From a checkpoint of a small mixture-of-experts model trained on Wikipedia: 64.3M parameters.
Below are experts of layer 6 (counted from 0) of a mixture-of-experts language model. Rows are named router (the router's row for the expert), down (a neuron's output weights, with its number) and show model dimensions 0-127. Each number is 500 + 25 x the weight over its row's rms, rounded and kept within 0 to 999. Numbers have three digits each.
After each expert's rows: "comes before" lists some tokens at least twice as common just after its tokens as in all text. This comes from a sample of Wikipedia text that the model never trained on. Tokens count by the router's weight.

# expert 106
router:438570502540537475481521514511517506525515459480539499466508526520474479505485495516519512494485451475482527511456507514499514500474537542481490507478483505474508507510476533493501485427507510501504489478571508478532507517498505487450517485478499525493514487505478499484545525516501504516464542512489516490506470519475486449499527518521500499497491540491570493491527504468477530521524
down0:454496527528491524469510508502466508533518495439541503502474479490503510495465521527491529480530528528505442520471513517495521533520495520532493500455506444493544516546524502497500518476469461471515500479509514507532514464484521484508477513464504479496493489555496516468487479478504494456468515445557513507505461488509529521549546482472514470504484499487484517510535502498485513531493
down1:491503507505495511506518471524480446532511481511519490498477473474473476479522503485498489459465524496515541546545496494555444498470530507548530441514484513500489491470508469492541529493498520530467488504513491524504474517548517504502509544509499515514504526503512505511513495498502525504502503494543504429497456487493525470502426532503488494530505534509484481486503512506434464482479
down2:506497456482510466518527535494475534504514461513537490490465527468473509488467520508474467470505493523422531495462492488519519512503536491467515519476498514516534468521460526523464480494458523472460505510532493455526537474521507510481484559482479468508526491495512468493558524523544493519491533515513497481490466510510541527509488490512497475485513539494506509515539516485496490493542
down3:492489497517503506446481500514489509473521551524466453489465513537467514472561494531554542504489503492501517458488505538471474516530484517482531506500464496485498453478486507470495553524491484478496489521493496495475494480535481483502506476489513516516512500526539525502476506456465496500518490521504540536526484498486498474540538473534461545504492492492512465538432506502529522473490
down4:482522476503513485530512505496481472481512529500466521478509502500523521525485500471493535460475528520549510473482505497491502503529487487522490478532520499537465499527500515449495499497469493487531466499485512513464492468543528558452509549500483514519515448451514504532511524441488513488445478500474481530436524517485523531534512495516533511529450490470497517498472473509484490525493
down5:487547538470558506524499547503482532528498495508491498510541477469519497511458512491469465466471492500520526485519473495521525471511491524533484494464516512507517477542525481520473489487538491487501484498495539503460467513472482511445477493513511552521456520503490473499485507462459518493509469491551529455468545486490479479481533500484486500529497484470532463539463490506529529494513
down6:523488517539448486511529441498460497504510478494483493465494468474536497518457494481507500515465534508497487510506468534535528509501497485543495456504507518511497503493485520461476491523517439480483539545505544517518533488490473526504491557473491537499488495485471514479485513559496540488515496546509537509500531455496485509527477542474478517511488475523524474532492497511457465513485
down7:527476480503454486479491504487521542508488458493498509477462506516504532519472532528502500485518472491481461502509482483501522492510456498506501549537497512492517512489471516506481520492502501502504487498497490505481496485428535515509508484515531505479528494542500463509494544492460495495488513480488482567468493520543542466454528474464542540528482499548481481539508505556515431517513
down8:470539507541486493516514506494491472492491515531527507471451504521506486540504465483453512490552510504487502514487509502526486472545498497477485485494519483482450498498484533539490482496572519564469494483481482466508519518494461497521513456502514549522486468494504478546481518485493493458531527496532520510518473474478480482456514495551514470530498477505507500509532501477503503434525
down9:474502514489504535494506542479492545512477490492438475458464478504482488500501517458495471513521529475472509546477516530471480480515518487523509492495472537533494543532480517464468532494544480515520489480502509516464507488507498524492509526519460487510492480515507496487539511512491485485524505549431492473495470498522529504468472520495506449494541475515487516525522521557495426503496
down10:496480539487513511516470502481495497477500497528544457501503495527521452468474509494510496473519508520495503468474527514501500482562496478462479502453493480565497524476504530510474491516479503533512463484458462498519492507522476484531514541530499491487503486457514480467552441476482465460494524517512512515509476531469524508484520482475518526475518525499564531507512535486509465514543
down11:496504528532497500504506475544507469510498462480496496460492541549551504566501511521515514538520499505476510501487493512513501516467460513513464513530452493501481498479458524512517483453489531497496496485487497462503518525487521506490484529503519437493513496488499517520451492536521461473473471472530463469487470542534528550515501509497490554516462471482500491505479516518496499524441
down12:496517518495511508528469524522468531508513512460466498517538523474493489461488492481449534502523519511508479500475508556478537515531476496492523516515515508493537468484442496470484502513528541459528516501516471532496497496533489455474529545490489465489534490501479506442555554475516498477483471512500502510464455513504463496496514526495504479466534510492482461530516498482507482527455
down13:497540471525508463487520518505497523528469501459505490499548541480440508506463511444494467492519468519490507510472509495530482535516485501502446480518509518534512515516507489479476514469473536495515515518532511503510495491466513488474518528499519514552524515498426503491530508535478478465486513506482486516506541481503490466482527526517535495523521455498529495460521530452466461539496
down14:454489506531508470489507495484505500481501490497530518510495486489506487529466544509512488530471519492487512469545448499503492524490533522498465486466514483476480538447478466536508495527511479505491509482531540503504524486499493490507567425509497482496489511519460494552483507508483483530522526510490530547539489483531478521496526518476492487539498501490524474473582510496451479488475
down15:518518493451569454501454505509489547513494471516471527548501525482449466486507478511514477494481493511465531467539510534460506501490492520454523484540506541507515480481509491491481494531477465527505444502490498490468475537523501492497510503494488469502507455485512489498454500538459529524538482522518498469541532513516522509505501462479507514499521465465502482507515520536520525522487
comes before: "–", ":", " |", "201", ")\n", "-"

# expert 22
router:432570466505515469479514512480511489552521456510567491481502501518503520478463488499470496512526483486455525496488492541482511501511475516511521475483485483472516511498499522508492501456481480519522510494550542464491508522503484494476474539462474506519495478500464506500551513520471508493485511491490487515493497516525476477514535504496483505549535504490531492511544537458463492537553
down0:511492514546481531496465471499515515511490487486514486486513515465531571474428495458527512505506473526458488487526474519498480506499538519479510455489444478519482486494517453501505502513493518527529481530527487480517512513535507507483544510510511491537492497497496519550494471514498486516503497510471525459535449432488483496539506517512441509520512490501494471521523467489471482535515
down1:468504533483483508498488537488549518512463492485502527505502486505461486473536503528452496549484471527497492506462527522513481495531483544509477506511506464465455479443502512508482531538531520503499550513554505517529501515499513511465458480482510503516522473502540513511496499437500473496507497476519487533512467466503497498458472519522489460515532509492501475533554495499437507486502
down2:525463532467487485561482440510499487553495493476495476518510530507518494515505520522462525448528506534503478530483505522518468498516486519492514507522496487478543522493465486524501516543520499496442517535504524484484515506514496466465493516499537495483504489458501460483497508504479455467531472471444518478459519507485520504493506516515511515534488561500470503550472471499498530482542
down3:533530534526483507529472514541462463539490478483481502489561534453509521499482502515488472471494488538491480494487538514499507536518489499495523501505521481489482479466529455481514464513535544537474459518545466476470502535492499454492553508515468480466551487457485489503538494533536466467516505521480520518534492472469504486512502510483519469475521513506484493509525496487482484474492
down4:488550507491546499502489500429508533537488481489518508470506468511489525477494489511515501455453496512486510449500501518539530525432486470540470462467499530481475514490509520538487497481491489490523498497506520525526498493519508496518487474501528488488550516447496530508503480477504475506497542485495512492516512510540538475530521539510479475561492521514515509425515506490462489490509
down5:543470482501485502515501523506500514493536470538472491486499479489483510468482516524490542550476467495501523486537496474535471469534536528483499491487490471482533459509516497456527501489493495515443466534467493515475487490506526484442526484488454481525559489503477516508529505512519461519474521493479496493492461544511548507550499529490528438497507498511511464537543509509508504487497
down6:454499474554496544470480520453530537486492509498502520487498514491514496512486485524526503509508532488504468522534494479491482482537489543465484503461493487450468510481444528495459486496534506510531469522505501418484502486527508492499495455498543539504471534478489522508482499510497520546572502477533496490500502506542480501502469467487501483535534481517496512481469470496534502508495
down7:494515473502454501514499470519474510497459469537454498488518493491512479513477531517480492516477485489510520479478469467511476487502546485503499554529522510490489507499534480485536563493463468455468518497485495464493548499521472490443433520522527526483514521485502480498497508515505481511478516533507536503516515508497476499558499526540523512543483491478492520484471557509493537457526
down8:475508491500551520511471496499478511502485448506531482504482505483503476522500484506515486492485485510523522457509529526503535471489459519483483505472523472514539479514482500507527522467514465546515495531533556510489450543509499469504478502468526469521471469477477448466553483473467504492484545468492510545499475510500495514555534482496448495503561493513471485498502516486524507530492
down9:545526514479550483522521547464532517532470457456499510513487454510477520490492460537480490460474497502535522508488535511481469531501518507483532485471521490518492519484485523462474494537504505479537499537520466459478478483503494485506517494477492481541507541469575486522479484463474482510540491484513463562505484469493498466523476511506491518522492501474455515493499503507491494517489
down10:474496513546541552512501461501524482481497489515502469501508486511480452475501507474486538498478489480448495503522506492486514465477470506461505520522454508538476514495481488539504525517507524496523488523492500518442520486493523520500491509478521464479440471526517486488506486487500513483495486487536501439551572510502492495498441490496481506511537493532477520535525560527472519490497
down11:496511492541548534497545489482541454558521475490474473484529522529493532516470463474476492491504467535510460506511511509509482508470502522489475487459463519457525510466482521529495493457498496505500489522494498487498486524514526535517506512469549480519519521526530527479496490553527511519546476529532533462479486515464476494454492444507478459502506508493502520485492472483466518479492
down12:516481480500502463479532501504485493486506496502522484510507486478472521511459515484487503492450550526529519460501512489503472506517527547491520476491479519511550514532518448497473521537494487513543506497517535451563498477475508510486544473503517511546503535479488455535484446458491487495502485450510523515498450468507525457500513495494531501533486492465539517488484535465505487504523
down13:493459509450499467497492479524510476479479470501482445530498491458478500525485530531515522476487513523516521506491507491502479515473496504506478499506452538497520547515494494515560517490522495495504470490509481490542488512479483461457525478506479526501517563504504487554503494482494529470508486466503495469498464461539506494522529500520546522538505472471518466526491486551577508495482
down14:491516510502512516517486538513526503477447487472533471486495503494459514495485504505532524493491486472492533469463502475531519540494512480510502497483523520497434522500508521474470526512484523505507495466535493469478525541452494519465479495488501500480499507524468483480476517477523536456560508486519497516509482536499507475458484447445495507534479517519535560534491521499558461499487
down15:510509530488472498478545466494447479487489486533525517497474489541535512462517510441495510509506509516469495464513509500475448525505487507475545526492490490497485506514508520447497471482533495444483529521494492490500529516515521529519469536443506495489476523493503513533521552480531524547474531483482512468475504482499490521493495478460481507527553478465499499459512535475487491521546
comes before: " |\n", " |", ";", " JPL", "2", ")"

# expert 33
router:429574460512506471461528478505505514561502468457560493461518516517507519489501497519480514482537461498460480492487509527515523509506506529513498481476482495486506509493513533506484490438496494526497520490539540487509491471469527508470495510488452519510497453509474510477552510489483489502486501477491491496469481527503522494540532514477463493523521531484520506483550511482496502526538
down0:490516499460531518500524522516477479548547483458494466467492502458505495521509522508505449477497535551480493504461488461483511486514514570488540502511498490561568521460483514480504461547519484475502460476521488509530453492490530494482510505496554499519490497508481483495505515472506479509493519493455513511514482490459515485503506506498449514495544522496515483493534495521492491534514
down1:481512508467493453541508494545484516544491501470465455538538491511493469476490476548525502502483488535457491506486505489502487498521460518510477507493495481502552520467483516481477472505458477484486477482523495521494488474494545512522549510429523495488469532497540502469531523524474485512450492491496464518524478542478506515496502506494483482523528495540573506504509507523524484533499
down2:525490511514503514504517511476493507504489510513473494524496548480472479533523538542516494514486507506512511472519482490508441478482530486551469513532445475487553527501479517530465506504520459513464479524520510487532518513523540521532449507516510513497471502500509482460535455505529505547457513516450474492463467493488457466483506478501474504469533544497534500483510463511527476506486
down3:477508486534521503471513482448538482473509532454537530478479474524522474549523489509501542540533499469558528504495493534470521479532492493495485492529466491451494457507472480522499487498500506520537482511490483483495504489462503517452499521469511523482464488516495522518472548499461490470510502489532502508490553520483467498536515533503506518469511477467493530473461453523504498525531
down4:505505499486485480532456495506502511509511480542522513479512480502500481526504491484497492485500474535462457499456471499477470475496492506502533511544535525524510489463469518490520483507484492510519459475535491533527504508520455497473533527492573533530470554486451494537486506472509506544524492504502525474474467508514554545491470477457471544504509513506441523485504468511498510507519
down5:528486532517511487506454439507506502495498466458476474505501502510479533504509519518498510538483506479542487544466519496482522511474510472503534470490471485495510535480471526478486478472483489546504509496486515483493469516503526473505512444523539485448459527488521536514518519497515552474494481500509527455496441524474494508484477520485539528472500515528527521477541466530555472501514
down6:519498542540493472490485496455528513496500528504412482561456523524530518507538490496480517534524485490503496499508534517462513545532519478459526472501506463526483468508500493537499497515466483474496508445457493489493509480526522497497521476465521509487500461497486511487456489550530513518487512499467513472509499478524481464495529513523502540483481476512468501481516497551513501475534
down7:484506504479532465534544530531434515466493507464535460545500502458534475506503496472507522474485526506495506482545482512511458504494499527458502488497510508529460497526565481464518500478495463503522478504539529507487449502467510468467462501528494500541511509476524472515486477487481520517485514472535493507517460525510527528484496502533522465485537526479488515514471494497552494509491
down8:465478516512516510482505490527567474532473473481504515499516534491461469481504552526495506471510455520475474483515524502482520520487524495514473510474536448497526488527492525485497534514511500477510513535498499479446499491477499499440541571521515497506526455500473517484473491540519471500461506507525538520507534532474537510491469484476480514473491453530530500500488518498471470518500
down9:484523480476525500514490532498524521505510502477532524540524502527504515438519494505508524479512498517471476452476522527513514509526504512508476500513521513469499450460549477472557493469491486481496509489472501529508463536475514475526490512500507522499470507506504507483478459478521509536446457459444455501504479498496513536540493503516518461491478492518455490562505542512511524537525
down10:492506428502501484528523523490513491508525460465489489489454493465513433502447493520523539538522528511488505482466506490503472514497496452476505508487499488526531519520481519537504477462484492503529521498514513434448528487475489536485512441486543514529515503538477504534521469508523493525476499492540514519504474517474460503520499511467478547499504516518529498540519483493509505511520
down11:508466515482513506475481527496505509496497489475483519534498506497530471512459523553504480523501532526548516514523456512484489461482516500478518506486516534538472501534498502527478474505499472476523530501502455521495456492515523493551535527486498451479509535506509447494441460531479509531476494475525508464461532476483522519465477542496542500462489518509525487501535475489463463474499
down12:468460511511491512486490463487523522466523498482504521501469499544459482526471518542529546553498489462528518526527475476533474487512496496500518480488470442491500511498536505500490578519557504484500461470511483493549518494477475495505465508505481544485492568520520483520502481510495503501482481479484546483463504468489499527468515535474484521485507514476495530519481507519498500454502
down13:494496512491510508490465524521488541488462509453538509487471518492507493478511552456541507456467505501510507501507523470503566532486488542498508527502522514515545531459517488517461496521541458543517550514499500519491508502514459499494531508468523497453519483506493490481502481441518493498482520532523461496492473507476536528519447498460503526497500503513500488479470503478447510468513
down14:482524514450517449543543500529505521519498510518522483515514479537495504486464486492561514488565512479490495485520498490498506497516538534488497474482526470522552489522500473457507533524483474523509497486553521463531493468483462529477510481475498486515480500510527474522505477497447525496475510514465461492507544507483514533493497467506522512466527474469445488515510521490461466523491
down15:532495516519507500525497481502527475500496496485479471495473517550441496447478490504504518521489506476487522509538510548512477452464515496502526478517452457521529500496472447507500499504538475519481480497522469538463452505501478513491502548501513492534518483518535484500501493499492460516509494512513427505495465533514468553498505521468517484466507499539512518495534493486541557515482
comes before: "/", " of", " The", ";", "I", " and"

# expert 101
router:444563471498514465463521535496515493552513472496547473489504510509512515486468489503495512522510486486476529489484470538500525497517488530529501501473502483481497508484521517501507481445493530518512498471562552484491494500452506488482468536485480521525508461520475504511547515501472478483484522482460489517483469486513510470527532530490489494536512514460556490497541502482469494533552
down0:522530467458528466532505500492508529492512530538509464512542449519503480491484520479532514470509488505519489490510470500510489460533523463511511528504577493506537484499466515516491485487482505504500502534499506521529519451491479476470503484433492489495500533502514469531514493445502507491520476521502472504496481459527516503513502516461485533504509499513512535494489574447488501498562
down1:528486505511484499510469492528541468504520488463520470514522508498517522494535495468517484532491515533518505554534512490472502498504462479538512488533475498483463484491521513462481490557504542501483431506493496490530506511495509505513474483509522518524458444512502509528479504517480450459500523493484527508518505456480482487485532549475466495495504534514453514461472476470561499540484
down2:462465485529521494483503470509491466527515497478552517495491513526538476516477524501530535520523477487473540496497523506489515482490486499476510555523517486467492527509534454490535517437443489538518503519465521462470488516490492545489447476505517508525464475467518504486487482526539489497448496447506481475490490500478491489502528540509522476508520513527533478523520492528511498551505
down3:531477482473497519501535511477543466489499514493485495484500540499495494469518476531519485508520511506523530447469484540494516512547505533499467510476436525488509538487523508467504519508500509478486452454512543476463530482476491480493469538464519442509517497480470518456528543486468523489529493471485481522511461550523522509495507492473515487513516507485550510489526549500495481521482
down4:472515461472514495496554521493510485528529484528562463495458527496487529470456531516531516454485512525516504462499520498519555505513493522491522504514513507476480475447469528477537477491513509481484467486485507468521528474495442517478502489494485506477480537509519519519535505491432480541490512464469512456494483514510472540538489525506535513535494524479500515480493494501484525486521
down5:497491526477501500458445546499542562503508493500531527496485517487525480509526515518497478508478504520485497468440470486505490486481526525500514509513498498480480502487503492547508498516532493494507475535493513465533487531517498486496485520478491522450485520536555497493480488481470493516456548475549491494485486508527440453484497501458484475510518518554440511518543481536475493481497
down6:532502561521473483444511500496517447527480446431505504528496516511519484491520496518520524510522470484499494503481536523478497513460469521530543495495496504467521488490544514536519521503508540505496480503550505493513497489449517512483490501473487429488523490528470482501463507528488506485496486446514498492507504496500523487459463551489502481507527504540496537441501491507494527509479
down7:503487480511487496495501457521484484452502506499478501499494500518544518542455520508497537501514510452518489497519473418534518463502480483479483483530527485497466502476486539527501507535544519531510503508494520542499498492510471477484522470503526521508458511531480538515490442500494550477504487487494517435494531472504496503491537495500486516464467545496515497519457496556531509483471
down8:480521485465446481507467527490500578508494489503484453509497458499504482489493510528521504503485536509525486539458523488491518502473531503496471473471456534502525525480497528498497502520520474549518482499531444474482478454541510508531494458538508521522491538525514485484458484541461502493493499526485518513527472503539512485491480496530450485537531485513523484487484480533476528496517
down9:537494472516553491499486513511534542514505480489474509479544520480488501513488516558527525498516502470483487498493443466540544454499484530502506463534482512519504484497497518496481471494467494512519463540523528514468490501501491475510521476447531533464481478480519479494538465446472452502526492499481475495489467479500515506506466501511495521496494531477475545516459545501553486512487
down10:505503510504502471496466479498508508550466523517471469486491555468456491490498530529522483522513492486495505460536467466528515473499504495483470499508478473467544497552513510514530526500521521512488526531505505537530535544459532448519518465512523458520492493483495533511493471529512530471526518485536515462473497507526468478515498482483497516438471487530515466470473493488517544472491
down11:481470528554528540437475484518477488497482502486503527499532511506567510494469521500504500458485501531525474449518472499476505478546476526488495544480516455484514501506503529480487451487514489473482503492515540494523502495520483471502501472475477499537478513519442500516479466538522546513532490493517479515509497526540496480524516463516533443507469513525499526519510472529492485488473
down12:502483531453481473540540471526480471512497509496531504523509463522502466479492513496488499490473499514483576507504540481516482482490484516511488504451518501456476469488554480509532529489459543501499526452472516497472476478502486496492478524496502497507497497506496510529496508505556486505506535509509504523541455519483453494512494493541525477479569511491490547464465496477524552502508
down13:486497498483517487535515499528492521505508515498483512542500496530530496523487487491528505487465493482503503514502468488538509523469561477512492465482520493467469547480455551501532504472468489444534455503511479513491534505512491501533413516513471485492486498504475506521433478494517510500475560513485517545508522503526500522491471497499460486514492481531482490517504543522512512495441
down14:545471483512509528479467508490505507482494491502472489495462557481511531510493522492490524504485492481547515498528526503552502481528468532459464484517470503525521509501449514539463498528528480504510486500491500523480471517513463489526503489509468536501492490490486542526514507491516472507517469485510542442554522504473509529529528466518498526483466506466460494542478433510479466491459
down15:530472472463473480460505439531512524536472534509532481508485513472494509491481490518461490504557512523524506517466464494501503500486476493485474521501505471569543512515498489496520500497509491497467542482518497533510506465472467511479533531455520486472487514478490503505518523496535512445510498510508497521526537522513515466557515523481490499490451506539526507498459521440510498540495
comes before: " of", ",", " to", " and", " in", " from"

# expert 77
router:443555480522509456470544520484477502528497466476582469461519505482502500486468507490494500503515464504468492526493493503511519496485497531525496497479494481457522510494475517517492530432496526502516498485571517488521490487495505486450497513475475517513502482520448511496556489507488480508483503476511501513497488515496496448529504508520495493521520507510542498515572511473463501527525
down0:470523502485532539519511499494480511484453489555512518535504506569468475460527477500505524523482506510482510526496496465529522522505530527511446540502491532484492492509533492492501516513443533451487520470567500479489484506504534486490531503491461491486508493543527487528477507500465509479463500485513497477522512490485502471481503511439479510488453482474517487486483488516482571493485
down1:515484553498520484486510526489542516481518508487505522514473485497495580472494522475498486485506518530500463462490487468504501453496469459493506546475500551455485509513527472509505465470492500468475537494517502546517476499506497468479508505459502478520477541504529504496493488481534505507502491485529529480449534482485513494481458541510523531457492566560505520510515467486508507505501
down2:475516442480517498492474519463517527501516499547461445474483509540453485529483520485507473514504508494473490521488515480464520492552487536488501468497501517486532491482521476467528504521508514543515470518497530483507529513550544539497472539480530521494453538476536551499523478502493469498509473512531450487482495457477519474520516496468500520500490507494512495519473527480463502479536
down3:482513529480447532509481476495449510464515555497514487470527481510491526492538511482506569519481490476491449523490507526493502460500480524513515460509468489476555509440519504525502510506518484490497479510490545513516566459559509530475514450526511476495504452507514508462499506500493520484525486482464488515501528495479495510494475515489502525492485464495466520498518543513504503533515
down4:518490516466438492495476517489499487497549494482522507514551514465474532525500503491462475504474448498460540497513489491500484520507549534477478515518490528530477497447488499464514519512485544524495517498518488491494540439494489470522500528495498486528490489511525485486460498487540527508514501502462533496505481509510478496512515544539472490482476487484503478464482522477513588542477
down5:462502539460465524490469488514518543492536486495478523499526475518530496528524528522529514540445481499499501500522490539508479514504486515507524493506491485519524493479479539519449495497506495511500533467521460519464530511487473499491447536483462526496511526533537492441471487519469483523482502463462528487476512523494568524463483494498516494480501483491494485514519485547513498497435
down6:505520459520529522530501530460514526523502523478488505532485501479502497441489484503498449498531494473515552523473495488494474480539502470517511500511530542491511483478525471524494446518513482468476516489503427507527510532499509484485550512509544511513513483469501463530433518548505484491461503536526520483521508505470500498472456484492489522463496481508531542467481495484514516486493
down7:534471503463479519508499483520519500477441485512522460455448493500519534496566493557518463480499550494458503448456527534502507514466527500501507519492507499476521495513485502488501522501482466533485517482521519575492503508538508485507495546519502510510481470555498471473489506481497475488480536544488466494497484512521485481521498498516546499505527527485502516488463488504526508484464
down8:495494537473498454516488529530533519529425462476480507524558532475499509466534517532498506502455464525534472478452490469504496502512485519498518497564537456465494509501508480509497470503542519490466489494491514525554514541554518474531510508509518499498500489501512490503525484504522500509495474452457498472491499493474511504516457495501492498521516508486478459482551502484483472499481
down9:502522494497499508491509472524548516535529492544521527458516478506484514535504528524508479503527458490534512518517469514521474469480454527439487513502461451472547496504512475469478507531544446477518503509488496507501507530478461533470539492471481496499500528515556485486523502512475500443537510509515477485484481511485488512486540511483523488515479477487476489493533566478500467506488
down10:480528478495532485478541525499493513495523483536544515511538493488548503519482547490513483448468503483520515523492458524533487466516517516472464557503498506498490500422504475488498496509481515499495485544469496476536527445457509510517487486474455477503482539543520522499487477481509497510501508533519534495500491472467518482537483492488467484478519485540492498523538544484474475467508
down11:483508526436525512544467486537480505475492506486512473484508462502505444463527539528524507480459487510453468498497487489522512510482450510491495517507489533493520548456534487498507477496523511475508490532489529485546493509502509500508425480482539549516519542530523512495518525497505461530505505469466481526494502512500516470500471502501515492504535508505489480548485445545507474499486
down12:509530458517487523492535531451527479554500465542499490475505501500523470510490515511533470504448488465531470477477561486530449518522512486507495500544480510489501504479479523513470522513514482510539494483498472506488557509495496528558503473505491502486469495535466505516453503496497474518499488503513545478463517524461444464522484470505491486493515497496479499498500488499518559465474
down13:515515546473543459530512492573481465507501492495497489541526492490528522508504506483451471494495507484507522511518507524509451491499491503476474509508478476491481484494531485493502513483483478492494521493485524499476476515480458530468524513495449461496534496486476473524506468536546503457484503473565539496504472521449456473515456522548489530530534521513499510504547494469491485517501
down14:560469486466536511532469467511495479508530535491493457530488443480494482460518485464522528471532514499522524503524519493533503498538483512469526500482462509494502456523530439480476506538507491488516505471517474497472465511458520485485488510489488507563513514482513461515501514483513502533538524479479509488480509472481502530494521530502506528483533485471497482486507556457533536519493
down15:474518464469488470496482537473494538463533545500513488517508487535545482467480484549485512501510509486497488481471477527513490516448520471491495465494508448484485491463530481554553476516512521533507512478465473481513493468517463536503474501518483540507485535476486532549514495504491468521529503504520509523521490502511464480475498496461533509519551478449478507507469502491547512508501
comes before: " |", ".", "%", " |\n", ";", ")\n"

# expert 105
router:419568482501531449440530519486483505545474477470550477453518501481496512476498529474493509514521475500477495475461477499516509486485516527518484491470491489471509505467529496494484518447509510498514515508554532465507507515501513482453526520475458504545486498507477497508534507525485501492476505471503504482504516539480521498540504518515497490508530525506546505475545507468476492525504
down0:500476494520454473464500498512475490484481518489534489516485468529514509498496490525482520497490507533518436507500500543502472494494462484525486519493545489497516529519500489446529589520487485530461528496493501514473505526493465445464487533526486513490483484562507484485525501497514523488491485491512486583487510532482512542543489498462513493486510491526465501521520492453472501507503
down1:492513480484487500468519473512497476495487506509487497470454508469495523520526438504520509470534476471504505501475478532526457484506509468493474513492522481461484513528507532527509566470507496503504473506496451485522542516486452448494466483529495510477518518468483506547537519531476521509507465516500538550533533536557510527500514537521507473513468502481494521526459496483500524476524
down2:490502517516518561457493486520505493455514517506472547478487472526525513506486507471492492499517473507487539468503476526527503507478529456526500520512509460509456511480475543507464550489492471484495505484511500482446525528501471455556526494520518513511471540546513523470492518478493543511520495496528501488477490486508528471491540444487497500525489448477495475510478534550493484498468
down3:530462509470491488524542460511438469488507501516530509522461515503466485523535512479544478537505517504514505498473518500550477493470509492474514546494534475477510518501524492459480489501527471486465514473443533492497496475475469506487480472461476437516510517493498512527538513522493510475498530529474491483525491516485511522504488526530511482507572504475534503499507496521526513518565
down4:501510471469531496516511509535530478520473522495502543528481515457493484491520498490528497518528483475459508498471491552517500496480475528480531528485464487479518463465501494521480516478474493468483477509507541472469521511504507474475458533483473543486494507507499496495509523571493521531444500526516488485541540540507496489491511493496454483480505480481498511476488508529473550589502
down5:437513486527480506466467539511463494470510490509485523475508553526506452515520520495507504520495541495547511490470519498506535530469540471450479479462472526490453520487457511548490512558500537512520495497486510462512530492490489513512510490472514468530486501531503543498474462527497487510498519509525500496548481444507460514494509473463484522504478480538494517515535505507485489520500
down6:554447507475480496494495456532504501522481488482531529519503493507533517459501499500460483475516432481536534532540501531498493513523515528507491479500545500542525525522496508506506462519471493484520506478469473496492479489492493482434505531509506482514507478478501479509459512544484493478514502522469449493512532512464529450533505474504475508544479519524479516476520510501543468464534
down7:474501517537522527552487532458495481514529450485472498531469501537520486522486464512529492516459490539470499493524506473499491532534451475492503540493506532467517472448516509485497530513509460508487506521448520504486519537525463517539513488495490509478523473472495514493452461482532512541471507517531531458462520473479482505456482490510544484531498508492528495493487540503493504510522
down8:487539510529558516478484523477457480537486490512490517495501495496552476515514479483498474502490472479490505472546481490464489474512456507550508504516557515478517491477454517509496510485493463472509515498501506483513518457477496561485489527452477520467499484516517500512520518501468533513546554492505501542484489464512567485533461477502491511514512481526534494481500472465533463504497
down9:519459478530461492486522493484519524461485481500481539484493521508491484499476517522495509516474506465470479498529496460461521515486526463465489485499522498494514458525488513500503461476510543506560536514470518515535486481519489536515494465536503503508488486544469489546526519491471514495493441480550488509494483478540508504458508548565535507486494499495532543489488479536481456498517
down10:471496532549514527461534460489491496487511501470555506466446541550497498471455513506508514523508463514522471518545499566508498479519485478485456510505523491501529545495500484520499521515496464535500500500511500458537506503483506481489528447515483496497478495505483483518468497503516491475544503493545514449530485526515484474469478498470520513458457500510497542536494474509477477497495
down11:476510495507514555494507529504484530498474494465521498526506494536512543458522501485488497488466495473461501486493507507486486517488512469494487491492478533481549504531499478482509542441468507493479528534532518488505529482486491485478512527495481494529416472505493480525516459505451517487443507477526481541484482566496500526522484508516496526561492486522481478518535510514460504538499
down12:512467518522492483474494520507524517564532508476469504494508479497502503462485527469486460508478520540558539514475504500458471450516504511556518489478521527477491486499496474493491517506503492491493549472535496464522511486515530477497499518466537458464499523524488497474486523509470510498478494523497554493473522491495523480499506511505513477500462515569505461529553481459526468470472
down13:472518521534507510501546542490502514485500534512504512432470462504511524533479470532506513504560506532490478509506484523510497503483487468490537482467501557513492525477495516495442457490494487511528509514476527519476553500475487487520501499501518502451511443511456507512472494512463462480519528493472472543505537522495461509472490528503495468476499526521518532502500503464454534498477
down14:475485503483483517495501512495497521494524509513505490487520506489477470544529520466524517523516474504471471532470497511528508513484516468496486492493571484444500491522492506468545498508502528556512521522506537477542521503491486480478509538473460489476452490480496497483527488509549513493485430510511533511471541525525523485490465495523515479545483515509517440519502487508429485514466
down15:510568481489524489479506520508524553486533525498502534507481512513484494460517483525492498536506519404495518476476460487502529463513514495453517499540476483529514509481474498471491495504479491523489448492474482456514535507457495505499546509510493504495484520450503489512521483514473513470521478517488475536440516529520480502491520496516498523488507509514493497461477560487500528457508
comes before: " |", ",", ".", " |\n", "th", "″N"